Weights of a small mixture-of-experts language model, trained from scratch on English Wikipedia: 34.8M parameters.
Below are experts of layer 5 (counted from 0) of a mixture-of-experts language model. Rows are named up (a neuron's input weights, with its number), down (a neuron's output weights, with its number) and show model dimensions 64-127. Each number is 500 + 25 x the weight over its row's rms, rounded and kept within 0 to 999. Numbers have three digits each.
Before each expert's rows: a language model's description of what the expert responds to; "raises" lists some tokens whose logits its average output raises strongly, later layers aside. This comes from a sample of Wikipedia text that the model never trained on.

# expert 52
Description: Spaces and hyphens joining compound words, plus particles and prefixes up, out, over, down, un, as in land-use, outrage, overturned.
raises: "st", "te", "us", "tri", "se", "w"
up0:500484466513507456466495527497498504493458519509475479518489532517520510517523523513466455495545531514539524509480514442502498468523507437440539492501532542503445494472506484525490457508518504
down0:463523481505525515520505519482503467506513490490519519446480511550521490515495478478488514489499514515489459474476520563514502499480499474518493497505501500486476525509502518523493542500498473
up1:503463533466493492452521484490466502473470490491557479521480520450481471499494495464491523500496525504526472479516483431494484479526505498491521495524520492480529561506521476511460517516480473
down1:505534488495515487476489478504516497502503497485455516470501488526491486507546526546483508472518521538484552470490518461490514522477526509508487491529521493484547461478495457504491508493493479
up2:503463465510464479533437481515484456494475551502511517477523450516494466495494527479477505508475473495501526498522501517512492477483493474516523475523500528486477507496460488503497543484479470
down2:472502524498499500479523515420521486498522506508545529506470519499480530539513539488480504473487513507502500498493503497492492487538469499486509508482471539498510491486515515489442528520494532
up3:509497515499524539498525552509480439503510500478477507506508522523530465481485569493538457478457511497501534489525452490522509476499494526494548461524523474492501522491518509460507523508476530
down3:503508491494497510497470524450488520543494528501503585531478482521525499522503503470534480523541472489494499500525506518495501494485472472467535499520481502506479432512468522493498480498515468
up4:480479471522482494477482498541520497508480466490490520508465528476556510487487488522475482514518452545466494507493476508462503491481508557497510536476482512456526487498529442456490506503486475
down4:498525494501491490497500480453496458465510459540520479443510513453498515510492512493526539505501491482513519538527507490512480509482500474502485482472537499547580522495499528519504534497521501
up5:528509519528492531558516489485498485459520508485487514478505488509482503480534492472521510466522439498503508535511510520486480552502497485502484496502443557478502514468564498527498507517492540
down5:503524533520504494478515513500482559488561522512452521503521528496496508468499486516527507506459498492508485513541475548504511447494464502502570508459538525491517463522471489534503471465491508
up6:472494510474497461437517521503517505507510497526453523486510487579490480477494507493547501496485529494493512503500485464512493489502450534541519500497482504485458517518516525538512479511508501
down6:489556482460498543490475500481513462498514511465511524483481507492483474559482491484489478472525456502520472470518518493510500498539527527488487501468534504487488491476487499520493477514500512
up7:503548514501489513500508427499499495479525500473512518525521497488497506521518527525466485497583510526473508484532517470500495546485485494445500480497514552505512492457472519465506491508523482
down7:471496500544550526577533522526523523493510544478513507515466520526471517495491527525502508511562532503499500482519473529487518501504478468492514512511517485465472490467512515536473513457538520
up8:499503505489505501492509506506463530477485526484490518552565525542447485516486520492477511449487427475508463473473479472482501512505495480546497555553515508515527532481506498503497497496520515
down8:503534500505497524520515505501481472495520499496502501482484504487473538501496464502479484543476514487499499499528515568442511504520465513484511472478471542450528516458472501459512514521538493
up9:485507517466522531486549483464471485494487517539489485494518516505523512476526503478505475489453469494518537510533526496455536500474488526513490497495542475461493507513535508469493509477498461
down9:479531496504510497520553499464488533493499497517433500487458464478511489436512522500540525492511539503484489487532501483465513500510540506483500512511526559490515517472537485522478536493459468
up10:546515493512504501491483493526519532516532475532476477522455520567508441486525525482530504546480473509473477512467514490469493507495471510517529549476506553545448498494504470483469481481503490
down10:455507492511536518514471496453510491470495504489489476503540498461467500509530501521504465538457509496516476554491499498429470510490475519501515513509506505516488495514487525530550493515520479
up11:514496524517483560507510478535500506493515507460548505506505502511523496492522518498497508526495485473495469536491522527450489503520508468535500493476489536499518480484493507516491492508506499
down11:473504470466570511525543470466499494501530513517475515514496491497473490468509531495475534508521470482488469511515461498496494447508497480504501462492499487505539528501528483511563506499484488
up12:476521518524497529469503486523489504501493499527526472502455497529478521492497495493551533499464466464473487460516521496484540523504463480498525449525531507496519493509495496479507471490502478
down12:481506509455538504492489552483444507476495481508538500523488470471507501483509493519456503533523535516503509504508505485452548503454471492437501519496504482486472539487499523514454494483480485
up13:501472522496469510474533496484467543509476468534459488502503502489486494556519527492522472533512516479490484548476517565530476557521511500516494483507481492500497476542513503496540519510516526
down13:462504530538433509431538494482510482545506449548534510495542477500527502487490527546471494496507531508508492530453535516455476488488497460531514554532497519460487501497514507512509494502489515
up14:528576499482500501557503498470507575506447517457479501526507525493495528485522468505507490531483485520481471526488485506527507504454511472459537498444460501478521501464471551504532466439520490
down14:491518480518466487513494510543526475501492528496506462479490491519476472491476512537451488492432532498471499496486477482471504462506560492466479500495495518521527519517530471479481479504498479
up15:524501557494488523466519506564447499481544509461474493472480520474459523512523511511500472546475498525493472498523459472573508538514491484502513505522531469530506472522531520527462543496510514
down15:507493483536567503497487474506523537480513501542494502442476496532500481523526461514526508512459500470505501511459507482508507522480519452552471544485483488521501479536509475517517480485508498
up16:489473497463487514500532462512496453483496470531483524507555513493496490439544500524512523479511503499468475490494505535497534522509490504483499476547466541457514507475468519501485480461475493
down16:505529516521549523492455534489510490507501531507532494515518506484460550507498476514512491509456484512502486520530494472503494555506512510492474478506499525468472530493510475460492441556491481
up17:485524499544527531501530475494438460489500520467497470499505488519475501508515489510477471512502502498507525505520486525517489545471494475469532474518490442509512499480506494435532479459524470
down17:495500544473495466512542505523501511513467512510478535515491530548490498556492524504519504510484481473506477517467540501514465468510503492508497467527537549466499503506489484518466473535514521
up18:494507502470528528514536481483473501472517494495482487492489537484493494466532491508479458537485491512510524495514504507509492517515498486486496519485504482520497503514529475494575476501464480
down18:517481455490457477517585466489522483482510516539525511503474482546531496485494459499533538507502515554499520498491478507509517486542455448499461526482484497505516475482525519529493499524518490
up19:511516468520496476492530490510499502487459504499467498489522500517492490465524484523529521493532478455532450488531539479504524474523504485506486509497470472492526524503531493508517483487486468
down19:522486569478502489496485509516543464512526508478534490510436472486472462493528497504485525498499503510467501462484478523485502501503493484534520503494486523495492472501536488520499506536473520
up20:462538489461514510464483501489493534495503467505493568454508491517549538502518489505539560499470493491518494527484554456457534516484522507498462474486507518472486514491462506482489497491527490
down20:544527454483470467503478519550485461527504508550535490541475460490487500505457533487483452500479509485486505501499478494528509493495495501521532491442521510510510450510491498488498445499490491
up21:512471487529520524508571515517500468500532519507476484496530491477455531487500490511497546531480542473537504482491498481479537498506532506449524446492494474432508520510535520469515517510462557
down21:487551508537519486484473478528527481457481505506552496477461480542505537465518468510523469480476509550488536540510487494505505508499451530513436529505504534538473515529516471508510526512519455
up22:498468501478507493538505542519506539492465473495514474490488508530510532479513533503485502520532474475512426503455516514580451510481481542509443489495503522483489523461479516515549517470525494
down22:519527515504485497505497503450530502486538524484484504465486485492509473453465492492449533517541546552518532483513472482480495510525533474498526504504472495489543523489497472483520472503505508
up23:483545489530462514509498535527512497529504531467474547536459462494505458470496504505469485530469486473509482542493474492512487458558512486511540518525479480482478524536484516537499459500497511
down23:522531532492507505516543522495555461518509490526527504454549528512474514480505481498505502501513508527507460458517529486510493458470500515480466494461491502441514521496504500509473503479515506
up24:535498472488529538509519500510562520481476515496524461489496529499512444479452507462499484512497471520497491537493471490484439492507493502525499524521491517485466505453490469480548473516564549
down24:503504526553510482493465477444501484553476527494506498479506485484532511511501503532479465491530499500479482484450534497512566475522473473495512512463470469521530485508444483491530487464470469
up25:525440498535489504506536506556532526528494545499496515502515442508488530458552497507502504492477510453504486484463497504536500504500476500534441516489484496453534501500537491483534505503510546
down25:490538483477464544524497540505485503488475452531502504485487500512499490496485500525487524522502469500516480488517521484507485498503491539469493495499456519538487493501516488529517475514499505
up26:522494512496483502507490537553538481520515486518491468505523523497494501480450483560450474500528469545534509461513535509506492491478488482527499440502509488489522488476529472516505474495545512
down26:516507532490435480479497476485494525513501519490489493487513488485539534468476493459507488497529512474523513504548502475463544454502497489495523513498527507560480493471503509506462551532518533
up27:543485476545506524471505488488459490506482517510505493528514462492461481497473498505463505509507537466461493464481490533536492539479512475500514463481512487478524497542515497453469468537503491
down27:490435458521521485481486495539462497476446491514488545502456489536495483486523514522439465520485524512512504499505546504518503444467488542552514459509507511484507531513532511493497495486498526
up28:487451524460502482498499471522516512487510520530508532490534541486477488494525482499497501502493465497471537468497533483481520525541506523506480451493561504474541448504521514471510440497502517
down28:502507501483513488545473509533484503517500545481486533502508455509492488538498511492473524544536503540491495540488496523519503511476483524517498536505491436457519485522531480526515515540499508
up29:472487466530487542455504475443499494514504502494456512520541441491487504465508455487513493482507515509538512498499518507496503510454468490485518502528506522482509505457495441521471502459535497
down29:509538525500487498525473475518495508524524531519556510482476501491527496523546506516502508479526513516514476487493517506542515471501490480469514464505510531497487518500506487485505544486505500
up30:531506471512508528494479502492476499544493494521471485477517469509545509431488486555496510494511507496471502527495476501480509475486476420539518524487483500527526495501479484488487469508462482
down30:468514525544487516459455522504487546472497512485512520537501524518510474523488495497503494536498493496494510558506482507480513545505515512492494487522494482535534453521495465494506541475442523
up31:462496484447472497521489485507496496459509529485489522532514467572493489500488507479537511504465510439509501528524485503472504513485525536515509487502539539503477504525505535507470520508520499
down31:516464510505538437501517497519506481502489494519487470485474566488529523470476487527523526554507507480504468463473480515504469532517481501486469522542522483460504487515531517488484477501562486
up32:528512480511517525514475479501486495498521509511472492544443483512505490523488495459472481507500531487494520512465499526536491524534502531445557477495495499459455489493485519465506521458502520
down32:498490506478512520534506518493517466481463530521509487506462488492482497509493483478471564501548467474505492498503533471467501491450501522486479470512497501435480530471474494520475479533556498
up33:499541493519508488479473491475519495495449479496500515488511482472538493457520488522495474500488459501512503523521475481538459480508483482486464499513510513509490518549498496504491505461528502
down33:515528466506511506519452506515460489537491482520526503533512496514499542512492477491514517466489519504492471524466480506508506533468581483474454465534488521504511464469528525444524516470501490
up34:558468505490497434514476450499522468514469540506462461505497484497481514504512476480454485505508504483524482513498491492476503486517532496508503529444505478486529489471498521500489492553480509
down34:485518522537474492487519528539497501510475511521511483491512483507520509449527509544465502518501532487472475508473489491526501484499484514471481579460476459504500544498501509499504519491518497
up35:496469469554552509508481483506510483526485509538473560492535470503476502484525543463485465517487530505495516469460517495472529514505531493541489476474502495482521482508493493515492516504496587
down35:490539490530485475501489492493515532526482528489542473500534510515487508486525549511530478500446489473480506478518464539499497496499505480479491500487502533532506467499494504492514470543507449
up36:450557473469500519496486481524489489492495528492536491493503491495547532459527482522478534491494471491532522524494490474479435518451475508480507487494463507492466498473524504541516514485495508
down36:511548533483535471469490531505482498510478486449484501504488514472492460562487536521493481509466541532447515438513513495532539493535493508495491476501538545501545491537511505529476495489475509
up37:503527450499497468461512492485474510501458496563494516487469486493532519467569507491474513474508529536472499501493427486473524533464503480488504513520507483473523522480512492569547488469472473
down37:466525506534514513469473500537501521499505479506514477507507454524530509526540492480525513475440450486475507526504539500533518472516484494527475513512510460489471507503521499550544509462522515
up38:506498487502513532461476490513514531496501492508474478471510493493501489533488546457476470525496518485560499501463517493459506478557571481492536503497487467473510498535468535520488548521512472
down38:484482496463474508522516494461527496509518513459545520496533484521519505485467503515550515521506466482475511532493550531506507456495525466494494535505511475498465507462538508498540515505498501
up39:457482471546562513513528531510513477534492517551519478488500499493520536489448556477476524522511516509520468552478462502470507496512537522481485486486464496496466537501505515490477500514480478
down39:483503519520508518526509521552511450512512464480539492508479482499451501519430539492517489528511491465496519471513478508527513526513532494545493493477455476497497484465538504466511488481521518
up40:497552491508471533504512457504515531489524533476493493483491498498543500493544462528519502474487527467486479462534525461493490480541518447498515524528502501479507514507502508545510547525558507
down40:523482505516522508498491513458497481479497496500504494511488526517492492527489511506465479508510481533495511512526477521511495527451436498507515508499516504506492524491509469497515487493491505
up41:538468516553482494464489510472495513464425507512485459489515472520491513515525461452472509466462494478534486487495517500502525473527537459483526475467504478519484519524483517447516494525536457
down41:500493497508520496489490500525535512481485499468552519517536510522489493491484507465519482550491472527489521511482555519498524489554468567534477508527479532524510478486515499433504499480476493
up42:467517496492475487501521424472514524536531473475507468470460464487455457506506462519510494489498505471476446506510468528491487518487509469479499457473509476508471533502512502468520481510572497
down42:509504520533500504517479512515513511496501484474508463478481499479534518473513509477521498515488530543523497491503501520500481510502496550553517554471466535506496467499432517502491496445513520
up43:496465487471519493508470486527524504517515513506467504483539453491486513515542495467489469485549503499513540490497516458500490499517550493525474535525501452483534511513512464502524510490532488
down43:508473521506459487513477497469526497477482504547478484532463544537509489459511500487523534522523495475509501504528542507532504539540523479475495484507502496481485504506498445478517496517478516
up44:469524466498500477507510497459522526507488526505521530494479471516528508500489436525511533496479480491422548526481507513492456496539514484500487488456480507536510504486496486480481533493548505
down44:502527514500477525530527520484515492566503460476533484526521511452489499495525472478532482487505502494530492526496517540525464531481471505458494494540528530469498512537520451510472482519521473
up45:498479498553488463557484512490496542531483517549484469509502525486515535503490530496515482528520496478529500480461526509518527454486499533461510485492473487477530477497502482469501491552496478
down45:520560517515469516490517507512510495467527464452514499500515508467472462465487507508498517502532479522519436505479474544519538462420452493528466509538526512503503558508473509503515509510453497
up46:503547531537528463492517527553501508502505493511511542487521537554516493483456506464497493463486523479520479503474507486520501520520506480482467478496522486464510500509558523523509523526485514
down46:535532470498469495529488524553530482519449507506476474496498507516506476464487476512519527495514519513523493505517484499529514474492551513497486453482482494533505518470490470489513501505533491
up47:518479484514489519525499449523533531462483520520509510471504488495545495493521530498515477476464515523512519483465502523500476493528496477521497525481461487458497477499499508452486531515515435
down47:463496456507513521490520507522517543499465535439462454532490477505514467515504500502517482519481472507477511523503463508528463536470474517499511531465492476519480553500522509483475487510478514
up48:503536468546544519464501498495464496532492528511517500502535497499523525526555478488508485462494550456493464499484479487513501540495513507521457472522552505503511491500499480497476511463511469
down48:515521547508513474523496489457495489488494495499507449485501551523485516460515486528512488532476473548504477520505508514466459499522553501503485475528493542471524516469442502451494507471490517
up49:513464470504458451532490516527506508452494481492476500499522492529525474508478481549509511535504518510535515503495491505477494546528544510502508507471550477514471510514453494504515460400510546
down49:513510494463467514472570530489499469509492516505443501514489513473477539505474503491534465530519520502525493489500532483510450467489476495487492457501506485480463507539514506517500490508541458
up50:505517485512503512480515483529488461525509478511531474495501481493522516474549513492499480510510514471500502542449496498450487521529514532479488464453508482447557469491490463497461484500499447
down50:476432546470473465528520507522527520518481502547502518502541468533492517516474514498439513510531481466486474487490529533520477467501521501466507516511521462512468489500500554537473523456502518
up51:503465470527529463529522499504500491498493520490477469578496506487515499496467523479474499543517489507476447510528477491468459435507487510486461474509507515510475563473483499514516498504502500
down51:512450523508510520515452497487519479506480503456441507479470490478460498496534490491522478507500486486505488520473481507466515499501502470547544524509485521509530482513513525494509509458475486
up52:483498453469484500468554475544465527533521518498470517466481485538503510506509495483503505501505515486511549515513492482469513466502466517500502467483526516484505533459498525478461533421454468
down52:462509481471496477442486518474484496519540499473533525512484499489493516505507506517449497487471532453500496495484483519483548477478510523448496541466534477487523536504483497535482533512495510
up53:490494524528480509528545492508507518458550505505489486473452510468537496478482505542493511464505494558505481506501480464518461522473532525517497502446514513553482506450485509536492504474482515
down53:495516506520495534507508504491503503474533481521483439499512489491503504547556514509528513540536497449509498482477528492437500491527540466460537505573528458491526483479471441504500489534488501
up54:493503509522426507503467500516471512520458498480489481521483504496515506497482473507474495486510496468509544473502479529497472510476515522503486558534494487525469496514474504507495496531512473
down54:472466508474511443506548500497486497518532541506513499507514514502470513467518489503546485553487487483528502505501521505499533517543510546461453539486525505486462441475514505514496508498497480
up55:493526512536523528491543456450497494487462485533485459506469514494502495547516503527465479502483528471468500534503505481521520520537549485487527497532487529459500490518496549495514510438461552
down55:531485496503528532491535464529514528526491497517489476513506469495489506552469498488495506485553514496522482504471455525488517485463506454525492511549493477527503484480510502500514480510486502
up56:513510530494543459507471505481517477515481507491442503519525473498511504485549460527518499497519514480483473490510514487433486487481487460547510506454515492498536503445513509506512468468495474
down56:496478498517495482447462517499465506469496485457489516451490481501527485544530513505520530487478505513512510467520464517514540509545463504484467484556462511509503505526487516523519511508539465
up57:501498513510483500557537516456485537487488524507455525448502488471500507514480536536462485483513437523494505497495522523487502524472530499519469506468447525496478487490523481490507495521472513
down57:525472520494501508461507481482549461519488477494448482488494481513499496489529478508506497486468537470507465501471525484544523481463468546503492495477528487510482491505508449512471545503509487
up58:514467518484522513470497500454519546494484511469502499482503426503522493492511488556488495508501524516499495508529519501520502492543506449514522525482522479516479500479524471501502538517498479
down58:497494495493463486505493492469495504539501513461489486489508548494473562513478519497508485474508510470478540496480486510543523534478525493511508509509536493467484497486501490494527482413467564
up59:509473494497469558446512521528495494498505509479510503503503482513490512502515462533496489493511451480551509560493490523509478504546444520492509508491510489500493512497534540462500518489477484
down59:503449503485500515486448485497541528500486484540475494496469513480523455515488509501499506510523513486499483505487524513507528553508525493502518466497500474513532486480464512485505520501552502
up60:522453529480508428529532517494471480528507501530508507515541497500494532471507484474501507475527499515493536506504500562510512476516493528509512458490522500449477527511484496489483497457490503
down60:548485546555536452450498512507505507499491513492476496514502526520492509450490481518503495495508493481526475492492470463477478520466486479486512436484519481481528527548537523503527497445524504
up61:443495520493497484511536494512534524507527502490478502503484489492502468479505560490489488491539517532513477521506557533500488564550515494465492464507530500508503536534506510501505475527497538
down61:483484510511557479511477509478462525496541507517501453473521506544481493536484493502519490495470492504475526510497515475444531468459511492516499501492477484527494487476546498521516525525549522
up62:461483534514512513478491519522460503495546511523453505554514494494513482488532493477459492455536479451506524496556486490499512524431495487568497525519495535494509511493522499487497498514507469
down62:477510521555509520524490470501506515464459488481516489503508474490476502545532505505534534507502525467524477516510464531503471510535473539436501490483472501502483491491464542546517533465485507
up63:451529453512488514490509537513548508484528490495484539510515498496517542447479511529509515488517472481548508535522503531462510507484479526465474521512493510471477497534499502493519469502526498
down63:489503531496540512491457512508510484466518529499519460462522478488487488498478502487540486495499495492466514479503491507481476515508518494470506547517499509475507537465452483520494509533521477
up64:443437451520509503455456459513513485520500489454502541492514503573498472465507511494487476498509493478519536521546465491488496451487523460517497508496491513456478509496516535544525503465515549
down64:501498481539515472541522538542526467518483486503500497564474428499474529524490483468506504504493476513496451517505499532523499520477469516508591440497505497483483527534492512492507588494482507
up65:513492503470507492504459554515480505519507536447505495498491504477522515486512475474491456467522508522523494528495492508516517468493481458508500476476501529490475492479466440436508523499511529
down65:488480548503502555480520494456496496492527523537526494500523507524506516468500483461464519471504471472479481512518511480523541486479534501496481460518519500531457511497503500541475501468498501
up66:487505474488509474454480471533510519516487534538489519512471505505546485475525471500513487502488492521506486475530503472530556495534473493498468466507495497512470488507473532506533500456504510
down66:534498481493429463534501469478489459465507486485510491472538465477519496505522494501484510494496517513492484526464523490479480479507533507507514558491535486483504538508514443491496508483510514
up67:556450512529496478542490536512516512507458531505480464477536488535510478525493478456503495489497492501499486495518441526551475544489506494511515542493450501452466487499467488496524520484501486
down67:507526474468514491497472523501518495544494473457488443486549465509490476502461524483523485510517493494516490539527480500499466435538520483522536482547486488475468411525531522513474500503498514
up68:521498506537504530443483508473491501517484498523546465514521493497534495515534506520523531518545478506474504496447474528511500462511500514521476499517459514465495526532513535511516490445502468
down68:535536510521540456486529492534522505494447513472476501493505523527464470475532492475479485488462498476468525496505516486563509492512489466476496507470487497493494469458525473490525500495523478
up69:459510547499523514524549488522466447542505488507521485466482501499540523496503501521476485509456520491532482540506475481507506472517523463506445486470497512443536494457478528490498464488500479
down69:549482514537482518520504541456505522477482477522496517500458475459510511494493510506533472488519500504487488518505532547517489502517519508509495468477456503489479521503501591447487494480488508
up70:489467509537519490519484517503506487507454468491503481497476465489470496521477539459453458486544502455501465493508463507522510463523528504512492493496496514476553530508514522433478483522528453
down70:484529457494480538494538496522434503523521509489503490497487491513538475546483499486481506462520493482495509485509521490491490525492479491468495490448514470478480515504478507590519490508494494
up71:489474484463474537474531555463489487520493511487466515478535455484512474509472476518554513532472480480522515533559520466453482524483533484497461480497496526520481527508501536489506511450505482
down71:508519510518528526511476484525485472480570473495517464503528484467533494473489503437491519494516490508541471527490480499502470479499460515474502495466534479469499490515490521560507521523535472
up72:483476529497496487475488518453529516468515497458491500498480498494522475465545465494524453528487468496473488456469512570529506496486481476469500530527503523516494483501547535470505483536530541
down72:489506505496484522534503491535529462500508441467500504520499512490448534482490499504521466538482536510507521479524477513510447509516473489493477497489495488461543493488475484497502460468464518
up73:506505550470505529491531480474486494522504494499480498527523489501522498500491487508494497495497509467485534461512458483481493487517546495481458553473521529489494520498480510474522516508482493
down73:472515506469487510497505501508488485505536460488492525538495531480514504530535542483489505510485494501465485530478510482513483503506509419487526515512488533502473501480454487486513502481462502
up74:483481504459521490489509527511514497518497500502533512479476481477467430507536522523519486509513455504468482517494482527495511486544513508461490528486509452497498484501457456483464496481527511
down74:516492519483497450477510509466455478534539496485551564519480502530481510489475473481497489501472500527531477513515514537529514470510548505525525472528499509494533489515495479513470474475503524
up75:511452494531506476478463481511448491485487495536493495501497508507580516487560482492492479486510506454526516493511524532489528491542508501539456519466564537464531488496521519515507446543461466
down75:502530494489493558465538482503482501500551465458502500504511518490496465494517528486519449505435564542466481480449522529519504505468513472498506568528491483551456528503502504491489489526506478
up76:504489504462532516460511491497545478521506441549520513499465520486506462509521505508470504502495532461504478509538481523503488537523517506467523549524482517508499519485487530492463482472480527
down76:507524492501523468494492527499509518510554523472485524473543430470509492461507497535495526476510473526499540481511485492499509503455539512503503502496490527469478500504483504519489487469450491
up77:483531482493506490483490502505473470510540496490511475464503504506517512484504450477538465522442488485456476532514500529513510474499497526499453495486514528485517491497532516433541495477508545
down77:543489516491518507514439514529510480492505529504517463518500483498438530482525540464487461507505501534503500457508505476505497520464515496490503469537513509512500527478475462486532496475478495
up78:502471524500491490473482506477520536475478477451491491473466471518421506501525526468522521500529508501490502466516504513499515502531468535465456500535522519506474506482505531505504503496508486
down78:514489528453510488513484530548509505525501499530484504467510495451492503540501504483510545458498506495512478480544506499530526459441502513536527510482519504516483557490482484507478501474491498
up79:504477470487514476445460499487482544487496503472494477484525482501499484504512513528501480478494485499488511505495482552485508526531524531502413528514502466491482546500554516526521487522480486
down79:460487530523516487512522460510524461480531504528494479489504516525505466517460487491564501466497510516515485487489503489525474485494506526505525500528469490499474504543497486502443484490441503
up80:482508501557527555498497519504475486523528486458536487517518461520517516510461524505439478496485512474522487465527498481478515499452503495461542499524498485492494482479471471465477492499499485
down80:497497563499511470463525463480516510502485504526484508528473530505519506508515518508513477466487504476523452485500465491476542458530503552509432521524498499526500497513511474522478523546481477
up81:473508493504553561532529511496498564497523473492512492516473492495505482495489488516481467481482479523517512523487532463464487479459499507546506480506469498525505484572520469518554518506512497
down81:497447507442451534501471498539499529506480501518478503465478502476494482467517513513524468496452503455519558507516526492524498526538526505478531547494476496502508505487532532513487449529477527
up82:495483469505522526491494531536508527494525478514491498501523518516516480491513500512470459503488485555531542500509554479520482501499495545494517435497486517521522468517523474502492491468531557
down82:487496496517495527534533473484520508515500457467506438520504502488486517530521532525524489496491479463496480492518502500504489507499529487480489516469452473504468492512520518547473508523492491
up83:489511478502539474492497533490488513559523483552539528494495511484488496475517485501533469496512443531517527504525481479495467512504524480517492494487556498497508505494507502467488494480476471
down83:491512533538476537528449439525508478544530496446482498488477501534496488450468466542472532475493499481516510503496538485483506457484471478509504467501502481546494547524500535453495512542486479
up84:506539525508517476492486446543494490502528499502501461482539527528525491478468510475521511482498504507504478488467480449488499475517452479510492487486487477468486487474497534461514503486500515
down84:512479517512497528463488510505479516470506540503454495549504496488497528497497416522470522516520455468472489456461497526493495524519525494517514510488420516499516525514533533499458502502440472
up85:473508440507490506540545505483530494550504490497552512457487502472466516476547507509554506526490531496529462518482494488510476490502511481509477479461479524492477502491507515494535478519494499
down85:490511463477484506504511462524483490492492512483511474505519465485483507513493540531501509444521505510509492513476486555486514497511496472526468508523528494520488500482492495529516495494540497
up86:477477472488525532488486527491503530486492506495502519550466505475504518471525535478509488437519533550496490549462486508491470453516517472526542516523505520508519515537516511477452493500463495
down86:504508494449465499548508499514485479482507492503467456534508529515468499473450465466522543497498501473506499514509491488483508524474516519531540446472522514487513549519513512522472496487513475
up87:523461492470535485510557478519554530486489490476489514501490493554499503488527457501480511520510484493508483494508526548505487517507493477479487499510491499490475458519548491545510496444501501
down87:505457504466504504529487508479508507481469518493519535498478464496494499507482425477460544515504541536507481477521489467508507481518535481554477480494495494490525558440506481511519483545492514
up88:466478452515489523484474494521482514500480505467509491566462459472491466511538497526478522456545459486454494508522512517480531502479515506527512497503495487504510559477529486483514444492508508
down88:549493500424504483487531523509486483502511560518473564495523542530495482483507523503513533530479522488494516511498513462496465502519480485480495481544511513476492527475485484497490515552480540
up89:492481510512484497448472470508459508489489479553483494511484462537520488484554507531515497498452467468490486532481498531541494510479514526525544491503494524475507498486512518478522483458501489
down89:469495489426484488489523523509474521501502471523519553492484518480534516465538479477504548507494477516511473493499509464530534450545480550502507512491529529477505502498513456491505487493488508
up90:453508518495504522526491511511491521526461454515501548477469500505504453507520486518474455511473502501535512518508518479491489517496502518491501543509533512482526483506496489485554474508496474
down90:509483461481514500524480522485474529520505494475489504466494500516500551561527505469521495457495496456528478559556462521543547517481499501521503491494521500503499478470513507525535542508495471
up91:480494490522521494472478503519503528486565525448492477553538507484477545492488498511554496476504524474465506500514530498490489532487520507464497479498505500504492501514489447500479510453484475
down91:468505515485482479516484504482522527493501483504513467491483531441525480553496492498465516503489492490451526498499505488551506528504520516503490555500504497493475455503517515463447484465512531
up92:535479543492486489493516468510508492495542492483488538507514526494531504517476535519474488475542488487517572468494493460473451479488437488492513524504468521522465467500475498498509505493514474
down92:506511503513480472493487556515520477475524500550502520520459507507519518461531464503499516456492540481519497465476513496465451523498512488500460521508518556529488467481496508455509501524453502
up93:458479501513499504512578510482505497507528520502443509514515486512511521461478472480525495468491484489524501523456501503475503495497485518506495485490521497485540511542496503472487482475469550
down93:530464449487573499516523476488473476546479483476488525476520519488518490521474488427454506493509503490517504486509535525525533503511479501523542478501490458479498493457465523454511519441518484
up94:536518548510538517502450516527498540519453490506514478527519493552502514502472504486508516530521521459503459505438459529517475480502524471506491510523492505537474511549492500518497488514519525
down94:484477448528503500460543509469456512480497524542491497509540509484473476534503460515537506512504498510503494481491489489471493504503515503514518488487539544440484493537496510497509480505451507
up95:508514464500498493485529475483484538507525478523514478476464480485552531500519528480511502517518481497488490443520523507514537556506498487539528480448470510493505505477483526466480463521489497
down95:521501542496483502505484477500497476445511504506486514518498483492472488480481493502446522469463434541543473504489520545486519520498531530544510576511501516511491507512520479486515515486492452
up96:529496522518569485496469515533517496509513472476478500480529505516526485455507516512478483478507499498488464505535463453505509483500491496560518511501471514491492462539516546491512482464488528
down96:494496484526444516516492473493508519527538544479478507477455520443486490479463510483441489487474520502495479506495502515486508515518520508471500534459508538551528521535502510469493509516503465
up97:539520517506471512479495513469476521480503498512489515473487508522486483467510442517484520481469481521552501524507498493511517510475505507496469530528523509516529498467503479464544522506515468
down97:467521491583468513502479494523478490510489519472540517538487491540500477499517463543476485445489449504499486495503482495518491453508497529503524526485464494463495528500459494500494488492507531
up98:518505503474491542570486473463501499543491502504509524478482518497528503474525506505494483462490507521482493539449481520467498489541477499557502526469501512514540501487468484499463543492535460
down98:438466490545502498445485531522525496476524486474501489491464479491477529468480494478535539506499489500516522480494486489501499495498495504534483453487474526488520518548535547508500493519484512
up99:485518486490517485476493520487516482537546461488486506451533480459510467469474479502517489512518434487497472540514515511510534523428528493515495514523471508482481488460483506517512430475510514
down99:529505495513479546500517481487516482498506438503502536487488523494510495544486481519495523483495509533487481532493466483455491511535471518545508511475529514557478483440450509492463531512499504
up100:493479508508486505489472488518535461479524513501491515504480511548453454522500491505481499496533468506432522494515429517518527506528509488503531483480474476512503501499505540488527463507499529
down100:509538474482522470517518514514447500532481505512496509508465571486516476492485482514496489468476510513493508507494503458487519504476472529516477505498509469538523509521466546501507499475491497
up101:497484497493526478552533506540503498527529524485478515496514498510486502483537549478489476536454488510495506454462498469493522481519475518467466466494522496504515472494517491450527498504510508
down101:534495524493486556495536476513490520515494494469537489497470514484490507528467524507493462496514517447508460486488498488554503522475536469509481468491528468516399479506533491515492542499546515